Experts of a small language model: 6 picks a token.
Below are experts of layer 4 (counted from 0) of a mixture-of-experts language model. Rows are named router (the router's row for the expert) and show model dimensions 0-127. Each number is 128 + 32 x the weight over its row's rms, rounded and kept within 0 to 255.
After each expert's rows: "gets" lists some tokens that make up at least twice as much of what it gets as of all text. This comes from a sample of Wikipedia text that the model never trained on. Tokens count by the router's weight.

# expert 18
router [185 190 207 119 104 197 120 148  93 140 162 157 120 109  67 131 100  80 104  89 109 130 106 161 125 160 145  66 171 105 127 131 130 130 118 109 111 177 130 116 162 144 102 151 209 131  82 162 140 121 155 158 115 109 220 158 163 146 197 160 128 107  71 106 122 141 111 158 106 101 126 129 107 103  75 138 134 160 146 117 142 138  58 145 160  96  66 130 106 177  81 167 126  92 158 136 160  92 111 131 138 140 163 104 109 157 126 186 159  97 142 163 110  91 181 111 101 135 146 108 102 141  87 140 130 105 109 128]
gets: "ro", "om", "re", " ro", "os", " pro"

# expert 120
router [176 114 164 137 116 160  31 141 108 122  92 141 111 129 112 181  97 145 162 108 207  96 135 146 195  72 144 168 165 137 166 137 164 146 119 112 124 125  68 143 117 149  97 154 191 191  80 129 131 116 135 180 149 168 123 142 126 123 157 149 131  77  90  85 127 113 118 133 113 112  52 113 124  90  75 128 143  95 159 104 143 187 115 105 154 114 133 136 120 172 167 130 129 158 139 108  97  85 140 120 197 153 102 143 130 161 177 122 158 127  91 157 161 188 150 119 184 131 203 151 130 127 107 144 111 102  99  99]
gets: ".", "ar", ".\n\n", " Mar", " War", " Car"

# expert 88
router [151 158 191 170 119 117  56 122  86  70 127 174 115 123  73 119  93 149 118 128 191 118 152 162 124  88  76 156 128 121 128  66 127 137 106  98 137 151  94 138 135 122 129 112 114 124  22 121  93 121 199  98 106 156 126 120 140 119 124 145 167  89 169 126  70 128 133 101 106 148 148 164 158  69 109 144 143 129 148 114  80 130 128 121 125 112  97 147  92 153  97  97 124 160 130 120 168 132 206 123 224 173  81 152 106 124 140 106 124 168 144 130 165 133 146 133 154 129 135 110  72  99 165 179 131 198 123 144]
gets: ".", ".\n\n", "\n", "ort", "==\n", " |\n"

# expert 19
router [123 138 142  99 102 113  92 136 114  86  76 168 124 162  93 137 158 118 134 195 113 119 124 130 127 104  99 140 163 171 117  86 137 149 133 153 162 166 115 101 178 110 127 148 165 162 135 156  87 134 153 126 210 119  84 123 125 118 110 136 157 109 106 138 111 111 181 165 157 112 131 164 142  92 186  96 171 126 142 137 100 157  66 133  94  91 104 134 133 218 116 162 153  99 152  77 115 124 167  48 116 162 151  75 153 168 110 141 180 224 145 139 145  74 127  90 128 118 119 179  68 152 151 109 106 136 176 162]
gets: "s", "es", "ton", "son", "on", "ers"

# expert 126
router [136 120 177 119 153  93 102  98  47 104 124 145 101 107  35 132 130 132 161  66 173 138 135 145 129 104  85 157 136 129 167  98 118 132 120 145 148 146 115 135 146 158  94 157 184 141  57 119 117  77 166 123 103 152  95 129  98 170 168 176 104 104  80 117 106 172 135 117 119 131 111 108 131 142  78 119 151 127 115  76  92 164 117 140 168 105 136  97  98 141 172 119 114 178 103  85 126 137 156  88 165 140  85 144  85 146 103 160 159 207  89 154 211 144 165 116 182 147 151 159  78 108 153 122  87 131 111 182]
gets: ".", ".\n\n", ")", ",", "\n\n", ".\n"

# expert 45
router [185 199 103 135  98 157 137 106 127 135  96 136  71 183  94  86  89 175  93 158 115 114 168 133 131 123 160 151 109 171 115 128 103 162 151  94 130 139 102  81 121  56 141  86 147 153  90 150 113 111 131 167 123 119 158 131 132 138  67 162  90 135  82 106 112 118 143 131 112 104  89 101 122  85 175 128 158 140 153 118  94 107  82 131 111 100  71 136  93 188 113 130 112 226  84  86 116 137 208 131 159 103 159 103 168 152  89 170 135 126 152 169 107 156 161  98 151 193 175 141 146 126 101 113 153  89 162 141]
gets: "est", "ast", " first", "ward", "orth", "ire"

# expert 25
router [130 121 108 121  94  90 110 122 116 143 137 185 109  94 119 134 104 161 148 152  76  97 151 137 109 139 172 214 115  98 117 115 137 139 143 131 177 163 113 116 172 111 143 212 127 196  52 168 110 113 154  48 150 141 143 116 194 191 180 112 149  97 114  59  83 152 153 136  71 157 140 174 140 118 100  97 155  71 154 114 140 179  74 163 135 131 107 104 147 160 159 145 156 114 121 151  90 112 156 169 173 123 102 100 141 105  81 131 181 148 116 173 118 133 141 133 121 149 119 124 147 154 105  99  82 165 147 120]
gets: "er", "ly", "or", "her", ",", "ow"

# expert 100
router [161 145 151 148 127 155 120 123 126 136 148 112  60  78  92 142 120 139 121 142 165 110 138 118 141 162  99  98 121 102 110 124 139 156  92 116 120 132  87 173 246 114 129 154 134 193  97 134 101 159 155 105 107 110 171 159 136 157 143 173 158 123  79  90 112 108 128 104  62 105 102 148 117 117 159 115 118 160 156  90  84 114  52 112 107 142 110 142 157 137 114 166 101 110 162 124 146  89  94 130 106 144 152  40  86 122 104 185 154 152  91 174 189 115 159  68 138 125 119  92 100 154 118 181  87  73  76 164]
gets: "om", "us", " which", "ag", "an", " who"

# expert 55
router [152 163 180  71 120 161 123 146 100 136 145 106 120 154  82 139  97 124  80 111 149 140 131 152 150  79 112 102 164 151 162 182 140 180 142 140 139 196 114 129 172 177  90  94 181 142 120  92 112 113 173 118 173 142 201 146 138 106 115 131 200 129 117  68 137 154 129 110  82 122 113 102 117 118  99 123  89 112 164  58  61 147 145 130 131 123 104 127 110 167 123 136 107 110 104 156 127 112 118 102 132 133 155 181 109 138  60 156 213 127 125 193 123  98 135  78 167 113 186 152 106 159  87 120  71 104  84 145]
gets: "re", " f", " F", "ollow", "|---|---|---|---", " pre"

# expert 22
router [157 149 136 155  70 175  92 133  92 133 115 130 107 113 160 132 135 178 120 141 139 129 117 134 103  87  72 166 119 150 124 122 104 117 119 112 104 128  60 120 189 150 102 195 133 132 116 197  60 134 191 144 148 124 132 144  98 127 108 155 139 114  89 124 119 146 126 103 113 187 142 113 168 127  85 146 114  95 136 151  44 184 125 108 105  69 138 167 119 123 115 162 151 174 135 128  85 173 193  90 101 114 127 101 122 159 118 181 149 175 160 173  79 124 167 138 148 128 106 121  95  62  96  95 137  69 158 202]
gets: "a", "e", "ia", "ce", " de", "o"

# expert 13
router [180 159 175 144  77  86 149  87 112 110 115 135 105  89 142 138  72 186 124 123 177 150 112 178 105  63 124 122 142 135 131  99  99  81 103 126 155  59 109  87 154 142 129 183 147 126 141 143  97  83 204 129 157 115 112 145 129 156  91 141 103  82 142 105 135 167 116  93 120 143 124 158 158  58 122 124  66  47 109 136  78 182 144 139 130 131 126 117 138 174 112 171 147  89 139 156 137  94 175 105 156 179 145 107 157 131 115 214 120 168  94 157 133 161 168 112 149 137 120 113 117 159  99 128 183 145 138 168]
gets: "o", "a", "u", "i", "ra", "io"